Below are experts of layer 2 (counted from 0) of a mixture-of-experts language model. Rows are named router (the router's row for the expert), up (a neuron's input weights, with its number) and show model dimensions 0-255. Each number is 128 + 32 x the weight over its row's rms, rounded and kept within 0 to 255. Numbers have three digits each.
After each expert's rows: a language model's description of what the expert responds to. This comes from a sample of Wikipedia text that the model never trained on.

# expert 10
router:159111107122159177118104114165158095064143139118098105080179126115142148133154070123109010130067110156111098129134142126126113160180132117094123050099112113150110166138087190105144115156137126129166145098164094135155186168094167136121107123135138111136133122126172159138107144155184135111091112111176144175115108180076106120108096101113109155128129140165136123134100131142135131112109117156122157110177177136158093098135129061129111086123101124158085204122143145062115102142113121143101152053165086144162141151134106194087128073072098187151182163172160074149132136133155151133107144132130091133214112116069083124128094172140097147143127091129109090148098151165124190119130106100144149170078120081130156081142126127170129192173139124093114160062048137116120200206176104
up5:102162152106132169158102167121157127146091144148076175141116150055115133126121212151108133139132101167104095136132102078165102173132019156159149151140145127081108078062141146126060124140152159123102123096142134157148155129126068205147142116138074097129114083088170127093108155146158140143099119148134106090139176136159153151090175064155138168209171086173148122137070131108137114142088125150113123085157084129116160136135168136109072146099112099154114154094113144133115087147096139108127158135092159127166102096048056112119101124139099166107113117116125160175118108111141089109184122095148192148138055182121125155183125205125149119144149084170164181119093160068122137127202139197098125127156111167151199120077100126130163125114176121137135089144147117127142174133150094
up6:144109142146110063155154120190083072174095144097095083208140130093137121148141102153117139130181115078120148177148114107185136120119106120108131153122141100135134117124174144086118181135078101104144172159107132121145097092170096168107118130121124152166107082107150100114112117147165208088128110145133123106118146132148156091179151115092102125176137079176058162128141108131136144129131178024132145167163064142138144114118122134144131114124159143135120156124100130164116153099111133111144106112032109106134065157111148141123092109196128116151125146079092150152152126209134164101096124135172106095073129092154135111108154106078143097091168120105126127098136151139093172030090127198118105101166151149120207025105151131121070143100060124144133105105081111047107071123121107
up7:103122099170139172194113154116054156128065180111109164136087161142115182142137173096160180143101071161136124127092153132143120136149056071144123150140082102126138129117162162126128134114120114134042191097098171124146130108135170164147117158110127158152108089144138078020113151114095112142077144125101132113123096140135106171130168127103115151145087077115113108156103130177132217127136120138160111087090087152076131160134134136175167115222116130143115169154166137116123157124156147105130084144088142118000127101132140097134171140160137147131118207146122225082116110141099133161171079128108102121056145137159144133121133093190145151191180114132139159089180111099137143120104134099118122105128185102151097103090125186133145110139132119155145105119106089161089097113147108
It responds to: Closing word pieces and final digits, especially in names of people and places and in sports rosters, such as Alex-ey, Sloven-ia, Timișo-ara, and numbers like 35,28-8.

# expert 59
router:159104108118159180125103104167155099052145138115096108089178122114137151136157074120112014133068108147108102133134142118127116163174131114097121047099115112147103164131086186107150117155144119129159151093163094134155186168095168137117108121142133104141133123123168164142105149153184136113086117110173144177114106178079107120107096099110113161119132156169134112129096131136136130112107119151120151103168183138153093099134124061128106082121103122157097206124142142063110102141108121144101157065163084159160132150132102191087130070078095186153181165171153071143129139131157152120111156124130094129215115108063088125129094177145093140138131088122105088148093147159120193107123104099133150151081112081131155087130130130175122193171137121100107165062048148117122205199169110
up0:101164075110184140118131105160131153175155168087157134175132145057128158096133166189161166124200125156161168118102098125161074118104092099131095181144136140180173078131095116117177139153103142162213155139133167194070077158130080110142048102140107104105121087193117185089153095086113102111107147087095050089185201179135104121079136156130111130111155184124102156139090131121134160110183102104086093145142117164153149138101117139131120150169152164160133123092139151092157120158106127105133103127077156120070131113136143117113143117081145114149080115101124123124141102132089156150123121105124079127127145121099092087102121104206161140125121120160123110046138134061101164166137115153106116144136091160101137065103134133093148176116127192178166193136106150164133076114144066
up1:154123156148093217155115172095140124092118152085139107158136148149136137107134119091132127148144106084133169096152123145095115050090104110095134135160192108073106107128100145185192146088111142123158112147125174133142078150142163127130167101097181112149149134057157075109149139065093116094162158089104142079116208121108190093118140121100095143189083120180127135109131115160129176150108099106096116164147121166111161178173181086104165156103076172149158136132093150133119123093064097123110135097146130134149113124107107120143078161141137110135119086094164127121181166157098138172180121072107160092118119102171126099074138212099106144128053139093173104131172089137121156131105133145140140154169120160130110148124118238105178082138145140114118134107124136068099168111109019
up2:136162153099125115189132154091114128133133111154131222077128131086106138158114131190111071184110135152126110023156152092192170131114151127128172115110159197152129123102112147143138110100076196143110138165086152136142152185181099120158087137152105174120154134108141088124170159132126139168098108190063177044110168140101119058081152126165112121083135110141162119143194084105135157093120137097151117153124146148082105185135156119138139152110125170151106167118155143149109079158194120125134075168128130092114140054115138096185176092190130108168149207135093132089101138121160082172131138118135096159104169103102155074119143111098133149181108118169116119148110130103096073155158036198143124085138143143151150131092134101163087132107131140132123143161139103107150152095132127
It responds to: First digit of years after "in" or commas, such as '2'016, and capital letters or short pieces starting names, like R, B, ab.

# expert 2
router:168153103134172160139119096168174108096172167104087154105165103165137139128149075122150049139054151155109082163126117107109108133159130131096118043098100131150096153141136117109153124143127079133178149093172091142102192163098164100135107159124132100152144132163196187140085160128157096121108099111196184181108114179112134097096087092103093172122103170203164142128085142152122115138154139171134179089128151127157117120117151089094123089131081125165097196124126117044108117134137084133081192066144089120159107147127077190076125081130087135144121149194127055144129144138142189108091141127129096122179140114084085146149105136154124138153109111117132096144092161156109189131108118087129149148079115109113120098148127138195105197155124118095092130087048135142118151171167106
up3:142123117176131053142109127140139177039126061126072104156160111121096125101146142137102153114164147139141115144114106153141142200177166183187114121159122192124066146147135104155113100199160118113081145119076141193148123152133085119185129155112113171107111108208150109158103115162122075117140146111121110128094137117104126121193194094115191145067177173194136164158171093092132092188116137187129117145107152150163170113143121087125190143143165135121179103105106108151154108160141147093170096122091208086112173103119115156088132160124133161096141172134158120200123129110109127142109096076086117168089133139121152125182149091160132131098173168102097077150151152090155050128096141160069113136169174109111140081135149146130152176170150115091142118159151162089120142106142134
up4:148159120128133062136100117156123075130075148100141161096083165096127091128119151119112114138116112079082112174126149095135155103051164050157176121153122188156074132189170128115128167099176206118090174091152146151145115145158131070171127175089108114117162176175093158147092106101085121119195162129108151082117075131122103084168111169080155070140070154153093077154146068174143111136131121122090114114125100126134129136188072218132152118171159166083088105141145114113171160168133136084083158102146173178130119126096110110215081140106130168064117148182117122122144135163111155100120112139135151113145108135174139119131166157096079134164099159122210138111157130140186142109165131156136115126098176112136122128157115065074122103119154122171130134122122107070116120132178120
up5:072121124143146136104013124124142106162127122123114156143000126127141131166164161157052121169083150120102114114128106091135128175113123198113136136163151114103108147098142146130107228121072129121170130151152152144058101127125127125132105055116071168122142142042115134177158091107170138132144165161123123151125133190064136128082139140139150159113143119087121149162108156148058114125115082109178116148167106079183162121102109144086151138165102118136118127124131107124157143132141137151094136154144099117128102119105172177137094054150111148115130137121126087130140108147151168136136109086139139131155121094099141086153162122112123110147103142122109130070117131089081088132059099133089147159133108144148139067087146056124129151096127118167139122187134112125133121178255129
It responds to: Joining words between listed items or names, such as and, or, &, slash, commas and dashes in ranges like 1–2.

# expert 15
router:162106110121164181127105104171158098054138141116095110088176130122144157135157072119110019129068109151108104136137139125126110163176136114092115050103113113151110164131089186106147118155145121132166152093159094138157188169096168135115119123135137105144134121124168163145108149155185136113088113107173146177114110181075108122109093100112110162121129137172141115132094128138143129111126117153124158107176181136159098102135132055127107083121102124155089204126144144064119102141114121144102159057166090159170136152136105186087124071068097188149181168171152072144130142132152150134109139129129088131212112134071086134130097179146093142145130093126108094146094148162125194120122108101137153154078133085130138089133128129175130189173133128080119165065051150125132204204172114
up0:135143156163163115130101193143137177138168166103134152135114160115131119117091183063060187144172061145145143108142126115162212142124163110136102175094198145115117166145166162111137150160115163103076110115136093153173069136128185107147182142139087110123150148208199188169119116111098139140157169180146154094140177159135145089126168115100134095141164141082180107126156181156092102152131135101172140121121111136137151136096126098126081168171102130056022158105179123135130126098111124140095158147076154140123165115114112127150091092161149130086144131095113112184114135147144112179112142080137105157129167080110126151116070096113116111148120140100120102146096161067105097109102154139147108130109142138099043162108143207119201121099109124100133111116088143126154167167061066
up1:144112068150157101113134086112112165214109133117118097137079137118110124138138157139131212171159178114151114118189101117184120152149080136091104148068155123149111147049115151112108134097112128164155103175177109095138093093090136130221137166132131108115048165109155173117181151119095062123207123194088170126144152090159143130134119117169116103127126123145159114154157162147105158170154114122137122148097108145134100101090156132048100147119173077102132139042144150164108160142136129106124118131025141191095120101063071153125084182144110130164137092113164155128132114099135098120159128110143150134123146103126118130178128182110092121159120107120086118134080134135111158145203156166135156151077168154093133067168176162140170075095144080166092161113131125135181131121151109
up2:126169153118096110151152083120090083165101129160071197153096114089059138130117132110079150101159070110186183124088139124129180146162163113128079077109140092099104085128152104101133100136126156118095128163109158143119125197105153177120113146155170102126137181168157121055038111132150124111168186124104124133170157109142146123143121054064149121130172102133159103162154101100119151146134109104070120116169175085108101154062125153109144122118122149109144131060128154179149112147106180095160144188118172114093194109120108104083138155116162096182142159149085136206119146181195109125141165128194146118129081113102143123131118120152138169106120104087067165136115141093153125110149092105133171109140159136090053161117053132058156101151181102167114098112154142114111166169136102
It responds to: Common function words like and, to, in in running prose, and final digits in measurements or counts, such as 2 ft 6 in.

# expert 14
router:161101111115160185119104114171153096058141138122095109087181128118146147135157070123111019131067108148107103135135142119123116162179134115097117049105109113150108165124083188108142122156142121127165152090161099137155186173093166138115110121133134107141132125124170164141110149155188123112089119110170144179112101176077111121107091103113115158122131154173138116134095130134141127112117120155124153103173182139154095100134123058128108093128102127157090206123143142061116102141109122147101159062163085158159131146134105191088124070074102185155181161177153072145130138128148153120106140128128089134214109129069087126131095178143095141143124091120107092148096147160119195114129105098139145168078122082131143084137128128178116191171136124087113164062049136116125202205173111
up5:104133133134143139129172146127120119150132129172125161141109000170125177149164092126118157079086095188129130162061089091130112145106168138232138132105137114107093123147128129145138092153150168160103131079080130092110086134105108125099202128170181092123096097115075114087103150107111190098110098153131129080132134139142135127090192145096108162151132128127134137176220115076134108153101128137139102124153120140117126154051151063090083108116124119130132146182124108108149149077118137129130139101119145111115105040076103107171083117109110189103121079088157145149141119094179150148146107172134148145143113163151111094142056183187084103137127159096124132106145147075116132157139135116075150130113093126133131113136114097120128125132159180147076185125144062140113099071099119
up6:106106108140121188079148100134116176161122118124091133167134113123104129133134129129165137105141127059123142162124137171220130156153121173161164115168138162088137096137148081101093135140141096152113115184165170123057125135076076195117148111137087117107146174151147146120060047179143155149127144145133098122123144059159133128121111115141034131083163092071108134202175117162107151082118119110039153156105096133144124159098161120163123134141104104144193125097135119111151132151113158126150116107038137089138172111082132112099194155120135192157155143170112149090108137133165101148131160114105133160087152143093150152109145173193128144136154158193066077148121081153147119126160096095119189122171146126117100062133116077117109110157121071137096158146050149085113077097150116
up7:146100169153113114146146125131175118092147182091093094120152112134134166072111100128122121085192139150114118147062140188129096106112126095205108157095109158125141123107134138123109101087167131102133148128094157121160141182104149192169161168202173152136145138142121122136087108137125095130204131177160074161097155113115141143093147143154109140163097167107134099125127146052090188113100187133164131102102097173123120088143117116168164135119161174139109123144175114116154140116143148188114060102101167096104126098138146071191144114166142144138067143079100099006067053152127149118189156134152092131126099129120196110107140181120142102104129133166125126097139228113160110140155203132130122122171097122108182149157096117077132073107067144125137139124141103100142183093148118
It responds to: First digits of years, numbers and table cells, such as 1765, 2007, km², plus short word-initial pieces like L in Larnaca.

# expert 38
router:159105107123162180115108103170154095055143137115096109094182127121151151137160075121104017129065112146106101126134140120127115159173132117096123054101117110146105163134087186108148121157146120128163150091164099137159187173093166136123100125133135108142135127127167164143110147158186137112084121116171146173116107183077109121104088097114114159120127153168138120132091131137139126112107122154123157106180181141156090103132127059125109090119106127154094206123142146064119101137106120149106156061162085164160137149135102194087127072073099183153181163173155071150128140132158158123107136128130091132214117119065088130125100171146093135143125095128109092149098152161122195109126112103138151166080125083132133085132128128174113194174138122096111168062045137118127201205171110
up2:100100130179150116146121072100178130095173173084102097164136125131136101107132171156083133121134190160119159086119110140139145088129040042041126159126122108081142164084168138170138108112124151113120079138157166140180125047100156203164109148131131165076073157110147095122111125112097083147138140155133168119153121184139108099169174122154121127066070182092142126164151106073140138117110124103107170109168077138182138127146078122099163155141138146097071161129160113079151105117096115136114158175141134094147137164126160087196103135149170116211117100113132148166101168107153140162184166105113115097124146104147138113138143136123128172133107163144144142143139096032140136128058111173144127128142123102125097172092123180094115037110148140087062108158098086170109129132160127
up3:168132116143100118162127124100104114132156128103114115119134054115106098139157178173097158099171158117064094129130160104136142140115137088120148145189181115082112092199145147154162156106132116193119128100075158094058130146127125073150173148121090115113145136120097109132076100146139107159144151121150176088123102148146187102144095131111126092129143115132129149173100121015116126133145139180155121169159162134177147137091127170116105105115122170154139159146122056123120125121162150084145097107099156127010098147065094139142106106110113118115127071122069081174188116063156112147097122103137128125160142119131160064155152206113162058112168103150110100119071127104145155156135157152173078118164189101166135110119096159141107140089120139120127166073160144156127099062144027
up4:169155118065096151149189108114143183092158167168117170134132094114097122118107129134077117176151176114147091088163144117150127147113142150156128133173092102150122135202180216157095137159113161115098125143106116100164091144137120128181128142091154184090113152097109160167084142154118071149116090170139125095092192132127095136129162133095133169116197201134172117118158123115084121115141179195085137094143085156098147075142142129135148084115091127092127124075148144175155126133147127150181129151105178101149189107111111118126106149101160100113123079100070120160100098110142108102183166107093102138157066134184131126160108112151124098126170114084090059110101160086087088089153117147074137148125150168200087159140080176121148055115193151123156160093102161176170108108061142
It responds to: Spaces, pipes and first letters or short pieces starting names and words, often in tables and lists, such as s, b, Nak.